{
  "d_expert": 160,
  "d_shared_expert": 128,
  "activation": "squared_relu",
  "router_score": "softmax",
  "routed_scale": 13.6,
  "vocab_size": 5202,
  "optimizer": "muon_variant",
  "seq_len": 256,
  "train_tokens": 2077000000,
  "steps": 7924,
  "dataset": "wikipedia_en"
}
Below are experts of layer 8 (counted from 0) of a mixture-of-experts language model. Rows are named router (the router's row for the expert), up (a neuron's input weights, with its number) and show model dimensions 200-239. Each number is 128 + 24 x the weight over its row's rms, rounded and kept within 0 to 255. Numbers have three digits each.
Before each expert's rows: a language model's description of what the expert responds to. This comes from a sample of Wikipedia text that the model never trained on.

# expert 32
Verbs and nouns around election results, league tables and rankings, such as are, was, votes, standings, rankings, council, election.
router:115132143126116117132120080108151131166147140162099132154153091156082108158123110109138123064108119138153106116112148137
up0:140099141110121108141119135109109090125139122117133118140131138118137112116141114184133092123110123144093132163172178127
up1:080125152121126121105094162112138151095152143118119147161128127139122120146099116129124127118130082153125072102068103102
up2:110099128135123114120108156086113137140171085125120109108100101154106121180114160177115071113149108100110190126134115134
up3:093131100100144135116125133111168118126114143136106124150112130103140116115186131099169137114119115117134081160115068142
up4:075139114140108115150115121127118144110194136113155148137166107131095107160097104123134098107110129081068144159092165161
up5:150131110119139116129128095122165106133115094077127075149163139139150139133178172168136125089129117145102112137104158144
up6:149157126112123156146121127177125128151151109133112155115139129142134136166128120104125128129095117156129104100151173150
up7:095121121140138174136122088115115162116150084141151085172093087101119115136131100143134137109131135168139111148149152143
up8:126139138106103131116109146104111162083082121142150152110161077112111088117128166129130119084054154121134139091116111082
up9:127129104107167172080122157132086143097116160139132156116102119130121150124120123169096153122128116105162144103142117108
up10:131125136144119116121099111161137089134129109107107163150144113133138172119105141140150121136138125082095152132106121154
up11:133090116128106155117113074119146187142117142108161141141145095125128143171131109097142118119118137122117139133108066121
up12:168124174104131131126164127125138165117131113105113098113137102114116113129136160117118133126164126138143119123113153125
up13:169105174154096106110092096182094158097163120144105087139119093103147140115158126183131092132132130105136126129138136108
up14:167114137132110146143093139120153137146145142150159146110145123129122113151110134130102134155131131125163124191166115115
up15:101111129132167119139081114111185156160169146113150098117122119152100103132124107080126109119138141106181175123129119131
up16:137099101129142144159133129154127053153141116167143179176093160150128129109100146139126121152125114133138105080083124095

# expert 5
Numbers and count words in sports stats tables and game accounts, mostly baseball and cricket, such as 18, one-run, home runs.
router:165118131117174106105132119169112128136149147077138117097107122121143142097141100137109109118129115156129158141118115155
up0:089179108089150145135109116149143189132158137163113162124158129129071104081123087141112148127153142107116130157125119118
up1:143137150098104121115109117132112135133119116083139102111157071137152131111148090123095168137141194159153135096146117176
up2:168127140114131148154140109115140213114168143189104130168133129101154129136158143142093139103165142139170113087114117138
up3:147138129113138110125103137154140148157142147147127115096102120148134113103124069122151142139156062126121149156115140116
up4:152139092181172146156126117137131123120139128139127086118154154097099099114104137149117101147130086116087148135137105142
up5:115119105081117171128107136120184155076112115151143135105134093110149126111173126142149121095101118128132120169149117086
up6:141123138112132122129085120172091107118133143167149101107141131161093131094136094109097129107104134097102121117085125091
up7:177127120129124111126059153102102152101095118122125104146134078139126139202123072164146113139109135148074145117155132120
up8:088164110148120160158139137132143095164146111144106101139135151173182124093182113135116174132140153144158120135139166172
up9:099142160152142202142132147105097102116100128128117100147096132126170132091137126145096124150127107123109116147111142110
up10:122138098162111099114120134141138169161084146161124117076159103089102125152123118157123128114141096148143146125166156141
up11:112118111093143158117097151144151070118100120112134100099114136124109104127121162113123115137116130087114139142131141111
up12:135139113161114120126112102067127129113134098106139106138139127108131144134113103130142150127130117156112146125132142173
up13:184125139124110110119144105189147139124167152155053122055174160160116120125128134135107097129124111141114123143107128132
up14:083124145111162142111143116129153126164163170147095122129149138117176139128126137104104155219139116138090139163103102112
up15:123147066136152094135135103172129133167126121128127141109116140109146143085100142146150072119118159149133146147194128117
up16:126141140172139158150111136119137104122115142129123151155129166154188122147100144126129158106110130118128082099111119132

# expert 20
Function words and taxonomic terms in species and genus articles, such as species, -idae, Genus:, of, the.
router:106127127132141123115129090122109140120168113126111152121171101137131142122149130085143123092171087154167145110199091125
up0:125133111141132177149129118134154106179142113129091171131120105033141120120163150104145102129091127114080090148131153144
up1:128177142131135118142118111138118157117115160151149137122114158160117109128180146111138141120100114124081136137153118125
up2:151099152130126108139112121153106145153116138145146121122134165178143147081128162152114191109139113179136100121085142127
up3:143119091150112118128167121179176176108152119093104157120109126097095130148128113087131130173134138147096125105092077146
up4:114101118101119136143131118126099137133139090132130089137112187159115124107142124121128140132134077149102171173114070193
up5:122117147116100166101121107148140134143137098085130121123107147119138124104119115088079111093149138105132116112165142098
up6:129144128146102122111132093113134147150154133156112152106133140151150137132098129139147142131090112141145167134134155143
up7:100141131114124122160118148111121152137145128120137149161144155157183136114154124159128127132159116101132117139116155120
up8:156140115132143117152141125087120153114123099131128125116077107063117096127153079124137187104108157134122150109140123116
up9:154135177124155110072142134096126155140111094143133109112120111141161133138132096176133093134141148131126120143149124111
up10:097140124143122161112104155150127111098165122167110115119125130120087109088123107121111097104108120134129163111149102129
up11:124157129089127131099129135151115116122138146100137127116147097119093145190149138100123123145130123134165110137122143172
up12:165143125128152152112086103118165148143130132149163110172129112099118140117142109114112134132129134137146104123139117098
up13:154122103124115108130120141083125136140123108107146141113144091117165106140110135101141114132104146118140135090128150111
up14:120150132156122110181092159117128165091124133106112115140122138147135181116127150109119097152145157136130123123143095132
up15:162083088110155085157177129099152131118133109176115125113134145132112104154122138110142131089062115127129139104121123111
up16:113154133175090091143137147082096129147153120145159093144139093108150185107097098109101160130095132133151112141146114140

# expert 62
Numerals and number words in stats, scores, chart positions and album details, such as 26, top-20, million, six, minutes.
router:146149120116144120114117141119078113137136125165130128120099141131133167080172091132093126082120113178148152175102127122
up0:118099132163145126134137158109113153104142123125131167174121157117154158111152097116144117156108165184153160150138118168
up1:169130136171118137150140077119131150125114114125156165121105139125140144160164172151150121128132097120145101162135163094
up2:155168124123080123159092166132122103162178089105113134149079159112110171134127143123148166118129112102154108130150176141
up3:139092130128148153114137114140105075127134130121156122156129105104118141099123116124114122117142142128164138097089121159
up4:123136145117111130117147099106081108097119100109178123119133148122104096114113091102080120111147094175115126146157121129
up5:091122134175148144115138146162109198056109105125158146137115175136140125141129143111143132146157121159094137148136129127
up6:135136125147139112121092115162175111125182097135103156131134146120146164127147118132120112156124137110153091130146102144
up7:146130115098132122152093116092169126101137175148164082113156168144146074119078197116123101151099069104100119158109097098
up8:133174159089146094116125112118125161184136103161091137114106127125132120133151078147184124169154123057168169141124130110
up9:097121156137140119129128124140127109093100128098150172152157127125163148115119116100118144113137157155107142175148132141
up10:120128090116110117117174166110118120107115179148106136147111113170134117104154109111115153117135096171095101163133119097
up11:141151120078156156154102123086116091137073120132105114174114096118133135118102128126096078125133130191170138120104173140
up12:112147122143102138095120072136121094162149112107126138119118152077132150144182123159135135148048171170159150159074137125
up13:153121118142120143097142123139151124144150120117116103129124127144113141115111119118121125145144155097120112137148111112
up14:127126119115128103121117159127147163118120121099182107105152132117146121120113106111124109095097118146097118135113161109
up15:096123168130120122159122140123166173110100136126114129122136135099110116098125131113111144115116103135092120106165112114
up16:120142094113080117127124098087118134117110145157101099189131151160105104127131153157154155102124161124128133116118142171

# expert 35
Opening pieces of personal surnames, often after a first name, in lineups, match reports and biographies, such as H(ickman), Mc, Smith.
router:133131131110097160091141083144105086127093162159153171081100158135113097117137123123106157156096145101109110135165148073
up0:125144122134119123100099130138087169118143150127141172137092129152102127170169131128140120119139132143137099138124112141
up1:116123110101120097128091103157147142160102095158115138128161112111165122139075161133106166164139153114148136143105161089
up2:124109087082143120099117088093116097196120134101152135159133142140150146096108116131112124078136122125091142156122107129
up3:137099111118101107127100107123137124142130143146094120091119155134127180119130146141119124150143147139174162145140138114
up4:128115121114082118136113119147106087160105107096121143115149116158169159119099145115135103145127146108135112150142119116
up5:108120159158131183142119135143103137106118186155119090149139145143114115108144102140123145148080140135134141171154131080
up6:114132134143154108164113097134140104134106159121109097145121163126148133131130140090112093131112096125097112132144137116
up7:136118140138130138132117123153094124079118145092116106092152125113147147109128105139079185105137095140103103173119112141
up8:149166109127089146154108116132141128105127124141170149148119107167110151100105120116119152172122130109089138146138133146
up9:136160111105121123123109117085135146143140148114129138102114154119101123100090113076088149146077126095118134134200154159
up10:131132162144114110170083115146117156081148134129083127126118128114125130123147122103089170117101163133137132151143134093
up11:139132113129136114131111152124078158132145143103110148078162181103139148118145080142118137108125095127142133115089121074
up12:121098133161174170190130119166136110170113151109095129118119184106137085101148119112126076158151165158096114122173144185
up13:165068125122148096100104131112143126153145149111123133122114144170133125088136059161097112133133090117137121117170114123
up14:079109108095109136098124082154156161126138120162144156157180150092096151128110149069156128164086141139147127130144122113
up15:146129118124134111131143124123105108125126119132144113107074124141103117133133098104177135095123101164155181123141143166
up16:129100139122115142158110096136109157120115126161122134075152125118105135096152132111154121113110157143162104095142168099

# expert 60
Adjectives and nouns in names of institutions, sciences and societies, e.g. Social, Museum, Research, Institute, Molec-ular, University.
router:133125136121104143147122132112122175108094109149134169130110131135169130090142143111141081136156116111163123149097149086
up0:133105130116187116154134125137161139133127083108137110105123120122135130094106100186125099085115141121090114124133128074
up1:112103092109155088116119135137126095136118115140151138089140129091146138117121139127192115170171060121125090091118141107
up2:142158110147148145142124135119154130127136097141131131157113152127124148148084117084126090163118128129133110159163142157
up3:131165117135134140124151145102108154186134105093134110122173175116130120165172140118126120163097115157139143155107140143
up4:174160114090149204120106115084134115108157148145186140134143125094137142132116128122105119124102104090067133135117119144
up5:148140090142146104155111073150132160175128118130114126174124180124122142125129124097113104112154141118149100134139131099
up6:169133111113169144134153162118104125102185116167099140132118122183117141128125136108132123164134144150144169141114176133
up7:139127134156144111127123093119108110106138118105142126117095137108140080140113161153114108159138135125099142087172125141
up8:061185102105157182130116172125132096119112122140117137101146128136137126120143118165141119118112119123113073157124094077
up9:109120119159146122116121113153106078173194132089094131150117083118157110118148101127123150110120106128101130126141159154
up10:126138157088135120132093107132144118126143110141172101100124115161133156152119146123120153102115109117055156123139152117
up11:111122135105129142177120109128135175141146144163127143125113118099133108103134103134121134120145163124087168139142152160
up12:164089139107116114115099112146111109139142117131143142109121058100115127155113078111132147139094122153164097116131122139
up13:130135122108140176111145145115096114154119102154144127113133104159119135100141118151082141101121133137166109156084119102
up14:122155127151147127160115118154095116132200116176146167110122138173140129168115118125128127088114167117113136129170132155
up15:076122122130137171115080125135134069111121115139102120122119124158111106165164133134145070134124142140147138088101155128
up16:106126146143160133142149124131125097170110120143162092138110149150133153124131140127161121131082138137125121137183151085

# expert 18
Commas, periods, table pipes and "and" after numbers, percentages or list items, in demographic and election tables, e.g. "25.6% Christian,".
router:115146160111102151120127136143134165113117122113136169154160078108127117155122130140133149140092148086105085084115104143
up0:126137144147096130127055145149134142095125106115142154124111117131108107093140123119143092159142095093147146097109109093
up1:138156128132115115129118151137047161114130142156121106123145160124146092106135149117154091126098151102144141128122077082
up2:114115143186136126112127132116093130130132105117106104142090170111136162099119135128109111137112139162136134152127138133
up3:094130131135132142125105142140142127112138139129137208128157154107098154105136146133124084166114129087117141098158128122
up4:144138144109126125092119147122127138156109178134061120145114157146091140168135126078128119151080143159115081137096098144
up5:132107058128103139148113099136202124146117137081076157133146130082109137168126091126128150141117164125143099106135136164
up6:157133123097101152133118124136135140161108127161135108163123118119126132138143110135112143137128113139139156128136170093
up7:205161132111173125118072143198114171129117188125130098150128146123105129157143147123134114115122155150149124146096139123
up8:115146110160157145116088099156118101099166119146127130117160127126123112156153097139179179133138143059137156143126105147
up9:096090156143114149150103129106147119113155146109157167173162160156159140157191160172111170143131110126109128173072123136
up10:120114119145136114119108143152130147118167163143120125151158100140121126163114106150101159135079135132114126162113100174
up11:155137125135152175131108097138159146189099086136123109140087124184142137151192122114123130106120117154139116121118161157
up12:139090071105120133151088173147130124164144097131135124110106105169104102155107153101104139116122182150115146155165100125
up13:124150084148116092116122129103117102143132096118142138113125116137098097149146110111139124165093129116144132088143130128
up14:157159110103187157134133122101150140120130139158121115115127100114093140124147122153135146188132164139118127140112155147
up15:129089132091146163116114136128096126170123131110130139085119108036102183142107114082168115137159161117150138128149139142
up16:146148131172121142126068119171102152097136122157118122097138148113118106103131134159131159142086170127122116134126165158

# expert 15
Initial capital letter or first piece of a place name after "in" or "of", often Indian districts or US states, e.g. Dalkhola, Chicago.
router:124136142125157117113101122111165141100129167122124110143177135133134103139094117176142144127144100144139120118135159171
up0:160120110135136123140134133165145143109126120136095109133134121124138118153129117158160116136142141137141145148144132108
up1:174138139117133126078104109120075114158107107141154119091110142103129121072094099150168128107130144132129123073140156128
up2:147161104137090122119083126130076120103132199094145134124098115144117116142140143150162099154123126161136139119115094124
up3:142155150164141114111101143072114092114110071090128089186141108092153123146125146090126162115128109160146140147135111109
up4:110119095080124173077122146130111140072143133079161168162178103110087114128098124121152129131134099152124121115137129127
up5:117119146135111103125092112103128112088161114149105127095141171135156118143130127147130132123148166103126081124146149096
up6:130114131153131136135128131121113124174106130138086142103130141123114120188153109139095113112121149140132143151131148127
up7:109126096124128090140118145095107156116107117095158113183122141127127114105150151068134149139104173148148148145177133150
up8:109079125125101115136078142111092180134125141109076154115162101132166113132132120119089122093123141134145189120087113119
up9:100105122111191073127120149153124071131097126153121130146139092131115126109125149134136130109147093147108116179163155133
up10:127128121102080114110151148103176117125150055163122124106141118136133122102134112197123157123085114115133099126121102108
up11:118161107125137131079104121118153160123149134121128163095098169127146138131127103192143150127139082144112105128145132118
up12:168125124156163113142130066137192139134113123154124104090157161144179149115135124167142104092139131145124128161103151108
up13:172127116125115150163111100132076148125133106131173111155181103099082164135125132161157165134140097139137153131138139092
up14:097104144130127134114127073142123162134115141113110141135119148112099169158092156134122105084148131108115133101119136148
up15:126116141146143151159127140173078105161117102121128144090118122118129119106109108168119106181127144150095116169142127098
up16:143091180132133113169102108132121145078126086129163154125114155141112101128151171161107090108133108145091088126133112163

# expert 10
Word starts and pieces of place and transit names, especially railway, station, line, route and metro terms, e.g. Beij'ing' Subway, Rail, pl(ans).
router:151128113115119111160128128121102113130148125138142080161141158127145088145158086164085105110180096158138110124123153125
up0:116100134090141136101133085103118117143125115138119165131132178175139119126136149124100099113110130143117144130169164132
up1:108144137117128157132161127145097127136114133164162147123115163124155146120123109100135127121200122101120110113140140129
up2:104116138127130108083094119126126128163111098098108123112111119117123125135175125113109146126117150136131164127140152155
up3:136134122140130116133108138121103112156112166121124147160085131115140124113160111136161132155141131140146111111110123141
up4:140125135109121145101114162113109119097156134108102151119139086107141139119105137180132147139103121129174118149124155125
up5:109140057161098114102104128124130144158132130125084114146115106153143122137135136103133125130117086182118117121151111116
up6:113135102118092082104145130157110099162102148129088160125136122118154138115154077142173148108131111128122166123168121115
up7:128076083159173140081115135154090139098092172146102155125148145107154103134086147126151103081128132131129180154121103136
up8:111134133117093148158121121120094104118144100148138122141099115121149146112146120119169134093118119146127135110136080109
up9:176115103116109090140111116098141132122131138128113085152106175123103124129134132069076101156168135102159086122135134112
up10:143127123127144155109128126164130117151183111096159141123143184110185136179140120165117119153173115169124093185194127130
up11:161129138097167115141113154138161160162117114141120113144131162104096122134102174154097120111168143117098139105109145086
up12:171112099150151122136151146120130113103150127148131130130124113105154140137129114110095141108096122100154117132111111142
up13:157139123153085106133097111114139137105148125086126140140112103126126133122147108107166120189118097141125101126120106160
up14:172133159114162106162090152134132093104139133134113174125113153135124162131152103151129119128164124135143157134092147104
up15:154151112114115134157131105162127123091094148167180093113145111157111127114143082121108099133136134116181156173176113122
up16:121143114144112111123163140162122137197103126154099107118167122113117089138123130155120098146155098110124125160134160084

# expert 24
Opening pieces of first names, often Slavic, Italian or Spanish, in sports rosters and biographies, e.g. Carl(os), Kar-ol-ina, Mart(yn), Anton.
router:109141133069148130149144126157144107098105158169150141175162106088101131134128167111147132138081151098156133112085137128
up0:117116154123131115142092115174118129099143079114125131158129152123114152158088119119149163129071152125085138074157125122
up1:134147100137112145135118140144111071142164144131124156098106153125100148139134100127119160134134119127137126182163129117
up2:160106114104092133132107126120134109196157162091176114155099106098116154150102133120125144140132100144130163139172094137
up3:109113104148117145153155130140130137108131139111111142119141115103130173154190092162136131110137136114117182135129171117
up4:121136131111146161103112144132121137111103125075098150132151152119136103136141153093110148153133119132147138109103115111
up5:103097114141154149111103152129121115113130115134148113122155132131130169115132144175168122123165154120097065126151152143
up6:159150113058127130164114115115160094083135141150147135124158144117153174116124092115146119124122186186133136110116118145
up7:138108140108159137139138146108109092085107118178118101122099121133088176115113140106089075095125096162169117115165117093
up8:169093107119121153145121132152115170142123134136119096154094119101140161148101101118150141154100126151145138140159109098
up9:150119137132100120140116089149138137140108090160129142135140111120164150140131132074113162157119121111132124152085105149
up10:138088127095167143144135106118146099106148127142159140126118189088108191095194131095156134091105136094142118138128132109
up11:132091112154106129120133110110114179180159093167098097160146153100169099118142144109116163139123126135098159129104106131
up12:118172101159173132106081124110155149095103126075188136109135147145095133130109156109136119108099157105140122105111134141
up13:129131109110148105140102153134152094108136138126159100153084143121121124149167125116126067124087134123132144163120106118
up14:138119134129122141158127185114125127103135094145137117116106115111105150152136117103081141084127162110114115170114085108
up15:139113134171154087112101123117100167145126119157140146168132120130159112121129127110159130089116187125118124123099156123
up16:100106116124138143117084120130131127147106097158157162153115177119133122112128159109120111109134108122102123188107126146

# expert 21
Digits and numbers in tables, measurements and unit conversions, often the integer part before a decimal, e.g. (3.925 km), 62.2, 0.5.
router:155107116157112154158140129120144120106127122118158117122082112109120131182122135147095134147123163135169133120091107148
up0:124098090159139141127113137109142132151177149112144160130105114177083090131117140126162135102101125153128102184088173150
up1:151115118137148121128101092138113131104108124116182123132157143107156144141135153097138105172112146114165151129121158120
up2:151124121134101087135129114116117129122091115101125139180101105141125103118149144122134133115133115135135106131120111139
up3:097117080129122125144138128098134072148144124159112120105124112157107129151143065119156146084123145168105076108089122114
up4:184134070135099133158107127123104079126136118144172115180124087118075116110100175128086139132089168107099136139082158152
up5:144116107163136167163138168138101117106109191137144072142102108195101135138155129149109153136119151115128141140109134155
up6:140129137152109092088110084126102113127135133102091118118141130146206112114158149116078110130124137115126125181087135153
up7:130153100142161170107165163111123152096131113130109102129113120135123135154124144119151171173138161135138137164118114154
up8:133120135135092150139122121124145117137128112124091101104111083144139103092153119148154114110149141118095063125107144127
up9:128109165123115083179118126114123134141116123119172115180118125154157106155141101177103109109111132135120151089167105129
up10:146125047136190117133143082116117082121086151126117148135103148165119126112131154143116118159111130085118152132084156090
up11:129151103112093116122087155124112102120140173149112118127129136107127125093118134155088104159126125134124136093159116086
up12:114114098134119131150136160114109138127116119148137151110117101091166078136141115178135146126116114102120131092104126156
up13:096190114131093132096070097106142153143151121124098123155112136134143120153143125108164133113152117118129130101123135152
up14:143136120115094111105132121157104168142116170140075138102127130114138073109125123139107134130137117098097188130159148120
up15:148121116121166094101093095109126133146093101177156127143060123109090156145156116098148130129137172140072132148151101130
up16:123139109083125087094139141112124160121127151122088121112133124110123111164149155090139099122152167144120144100142159106

# expert 30
Word-initial capital or lowercase E, O, I and similar letters, often in German or European names, e.g. E(isenach), E(ugene), e(astern), O(péra).
router:137115156114135130162137105114166114091129087120088119125103153171112128118116095158155104132151116168111150096113115138
up0:180107115125098142164114106114140118105132097110100170112145169188116154148173138141097162105116141084157185124126131132
up1:109122137125152106141125174143127104114120142159119121136142112123160118167145132115152120113107099128138125129135187130
up2:139119150168123098113112160161169112118111123124105128157102109124143105152150131104140161075105088121136117118083180117
up3:104149115108086122149105108121074100101109103154112112156095099140132103113151135151138129126104207128156134131095137107
up4:131140145118081143151089119117129115131102161152111154087119135121130141083158120149118134126084175120073100068129163131
up5:147146108130138130122065121110098106093141152159119128093142110075107106161143152172141160164164114164079085116164096150
up6:112091126106107107103107161102153136107143100115138135113106124117122123152161139118148161109143116147145125111141099145
up7:129140140129094123096084134105162103109133148118112133171102159164133118155111117136108122127128125121141098109146140144
up8:116106135183132113124126063126169090075078075144135138147180130088113133166115097115090158133122141086129124123174148124
up9:127120094098167121107095053168111154138099115119186173136096151128129095135117132099127168132148074093134115174099108098
up10:087126129112135121141069095140150178083117101136117131152122114125126114117136136148124124097123131116124153093151183108
up11:125148124138094165167122098101132141112124119105144137152110097100117157139104144141163149125115159121125117126143111080
up12:189104112111152143161088132081140159112109108135083123175120162125137134161122107163116170134172158155150142126128124142
up13:106168109137122131137097144176137108135120116141097090152133168166086107198140122141114124160134148159128128106122137147
up14:137091138133126087149093125101172118107094124117112131140102098171167157170130103125129166100132130150114103119156124115
up15:114091137112067136106110126101159140118193121139107138122120109142072190145133131121093199123111125178122166119153105111
up16:145106076123132125140083115137172122132110105092146118123111086132131110140102107142127117082142165148148090150096073133

# expert 19
Bare space tokens and single capital letters starting a word (S, R, D), plus auxiliaries has, had, have, in tables and prose.
router:108154146117139120152133123139155126140130125123153132098113140063118131150105092154104149128127158126106097149095133172
up0:126126108099157139116154101128134139087176112133127142134124159155137130128144120137140161124106129097127103124162117147
up1:137118115120143087103118086122091087119120156096084188142130088125152139142102148125162107134174107084090134134157159125
up2:146089089129129113180088181124132172130150115110129131114140122106117142137106108125156094200088096128106157076163114099
up3:138156155127135106139098140108168136137134096100125100149142137100134157114150123145154117142129148165126155097138062078
up4:103115114100088118190150125153084155140099165115165140148123103080119134158082110150158159117151102135104107121113108138
up5:110124100109149114144105146105093097112119111145154143144138130134147170161135077124102140134122141122108154134137118098
up6:154154148078100131091130109131151133077131070131135153086144099097107150113105120144144135093121124123102148121134092118
up7:145145144131126093104140173092129118099141100099109145137124188147089167137144134132135188102193157130128106096169096135
up8:141124140140149130153100124144171137134139101095175100105126105116123146107140101137126137121137130067142129163143165115
up9:140140105140125164145111152102156163135095136137165129167089116106152093145130134171092138155104103109155084141082129126
up10:144128078153098144112096172161121158164129101112122157147112126128136178162111132098127184088131162113137171154121127149
up11:149102139117140140120166124110123123102107130082142131166087127114112096135078099115154124151179150150108118145110133107
up12:183120108126123099123115105159119134138159156121151170146138082131111126134136133120138113119081142147184154143106129122
up13:106090152108121138098118099148124118135154133106130126137184089096129132145111109107095135121139158124150120152142160157
up14:133087119124174130114120160113140138142143114112151118101136129113133134133122100154149150113160138103109095125171125125
up15:139142138125126116123128159166148143123133166108113167129107133097126139151133152099147106190134127184099147124122150140
up16:117125073142144132106119102142145128085111167181154093133099086120097108098125097152132121121131124149084074135122087160

# expert 45
Geographic nouns and the second part of place names, e.g. town, city, village, River, Street, York after New.
router:124122090140133099134140144117130105147125150153154134169118151144127129156110158133125144125122161145110096123145162129
up0:137095097132103134155101141148126118122093138127162101126119149141150138104104147086126150129121131128101166125134136133
up1:121136093147143089122099114108174115104086119094121126123112148122180153131133191167136111092156139146139118118077168118
up2:128144089113098122087107159102126092122136105136133150135146143152114158153193135115131110120148129164118136134130141125
up3:122090091147185115134107157117073086152136103096156103171199126131159114162102118115155106092127129141103147119161095177
up4:096142111121146124130126127158129118149151128144125147130143113114117150149106159146124160100128142136167094163145177118
up5:138117104135124149122176158140072140148086105120144155135126173111148109124104143114140177136120118137094070115131169137
up6:081096130116132095117115129124149131135133126158150129119109127168158145153118150123149114132087101161164083146107115171
up7:138100122151113101143136152113114147100159108114140157134140145134130159170171075084106130093067138155130118133133158114
up8:143124126154116090137134079131122108109130105138107134096127117119147126217084141163133105132156122128153117121103110137
up9:110113117125115110064128127125088152120125132181144115140114141164126106096107095093135153107143161107129162156149142128
up10:119089144118099131178123160109082115117128116184125149113133115168095156152120088133131158125144132148116151127150106145
up11:140128088127136163139128114104079120098107099165119144127149110156128097164129089127115118139131130108109088137121150122
up12:134081135116136167130108154111133147121127110147147108124144148135139132127106104170149143139110114112170084153154138109
up13:123097152144089128111109145105146133115167086161134144146120157103107129141154128128141147150142091131084108084141179137
up14:153104123076121134095134129149083141125100168134170120149121159159193151137129096076097127141113143127105090140135100104
up15:146109126087127161081099142138145131109124158101130129090121152098131129113133124147154142176140147130101130155142131109
up16:097063117117085123131125122079083111103105144131138128168132103130104094123085109116142145134164113175124110124098130099

# expert 43
Articles and prepositions before institutions in art and biography text, e.g. the before Smithsonian, at, Museum, Royal, London, Location:.
router:131162139141106130117143130150091112150143179112117116117130103145141126116149139116085127116189133135103154160139138137
up0:141130139117095153091152142144146134134122124120177139160144166123156106135115115163127110149158103118157108163113145135
up1:142079196141101128139134113168090173116119149161139091177122099104060105128131132113121154124195079149080149117116112140
up2:084081128127170109100123146103130145153133167157106131103126112133178122166130151150128132131143086136138133160099184106
up3:133136117166131132097133098108181126114136132138206096131111144108096129132149140159145129147188147173115126148138144072
up4:102115147132117126120131137151148154165163118121105146122144092115135173139090135089116132123116135097115134146141109116
up5:162135113136118137105104102166112143129108117101116115147116161149135101144141139119125158129091155168137099118129117160
up6:168130104135085145110137140144084095086141119120135134119136141127145118121143132123142133143127160086144141135156174124
up7:148128136091124106116128116150100100138086129130077087097118119125129138086125137133087129103102138130106155152084150081
up8:145084124137167136115117100123125125094093111133124160152138113112128131153120128092111158163154143153127153118115116117
up9:119127159129130118113130137128146139105108130137075145164154121136134135139109108174152140125119138124128114079113096164
up10:131175125115098112103150112181145116176160174113125109094137113110125140104164123156113155143160124145097124132126137125
up11:140126119142129127140097156142147149095137144146083125147117141148135136106075176143126116124141110090135158191177087136
up12:172065115140089153185162140101098118149129084148149158132140127147139139106168127143105159175141156153161103160118123113
up13:115157101115152132091119131115122177119150152112124110118132156144099126141127131087139096128128130148125137118110133127
up14:169166104165148086068116092112083122128178123107148154123110075093136147111128129170109133124174071141124133135165181123
up15:124165117103149094142136126117125104090134132174153123120100132140123088112157147118162115114104127117156093141112114151
up16:139128123122138117131123118077149134117110111124130149100162118136138102127061141155165159135131132123148095112146108142

# expert 47
Sports role and team words in rosters and bios, such as goal(keeper), coach, Player, DF, round, team, champion.
router:106083132172139126099092110116097124146171129103172094132150145131119146133099139170119124123135107132157100132116120121
up0:153107117135099151114108131092171141142156120107140155157151117127110128120125160139137134172113123108150147139105136144
up1:136133055145174145146100126131129148116135120091100139138114186107142093083091135106142157137118136141107129149102146119
up2:116097151092105150103132141118112136140090149139151102139094114114166140099171068097132161146116106122166141130117115138
up3:097124126144151103131131117151128092128130126118125133129121141085152105100135111156150142134171128133107119159135074135
up4:134146128150163098148109120147097139161128115147102127112095159151151160168129108106128137138135170125128161094104168085
up5:120132130163127152160113109092122137178124095110143113077189131109155129125113152126110140141095095102128113104139096118
up6:122150117129124151107180111113117124133117129103112146127135126084136110114130113113094107105115153128105115130143166143
up7:150120116155105103106137127134093152149100098162114118125118118112146108140129148133154101166135094112135133160180129109
up8:138078158152060151108108131139105135148116109125130156096093123103143143135147101145101127152176168113149128130121116089
up9:117154151084151111088136166126157110142106085150166137145134124147159118177112109113129134156154102123149134113120122067
up10:102106123140132166147130141103156072127105108153091125107050155131116129154154112131132116119084143143163125093084110121
up11:151116134108118148096142156101105122146126125097072151149120129124134114099117135101115150162146100180103131111139112160
up12:141094146115134159124105108137108159125118170109097147157159102130146113133125141105139157119142078159202118147113159120
up13:083124127124120134121137107156099093115122126164097126117154128127157094128112173131103125144109105119118150127123112149
up14:125096123149170143141122145165095124190119154089149130132158134149126123159158167099089128149128128122130137092105109103
up15:143093150151104102129113121114136139161130100136098105144151150156136161121138127165145098120123116127061151115156119151
up16:139105117131159126131127144171083130165146130158134115120093152114093147151143106100109115200117166125150143138134109143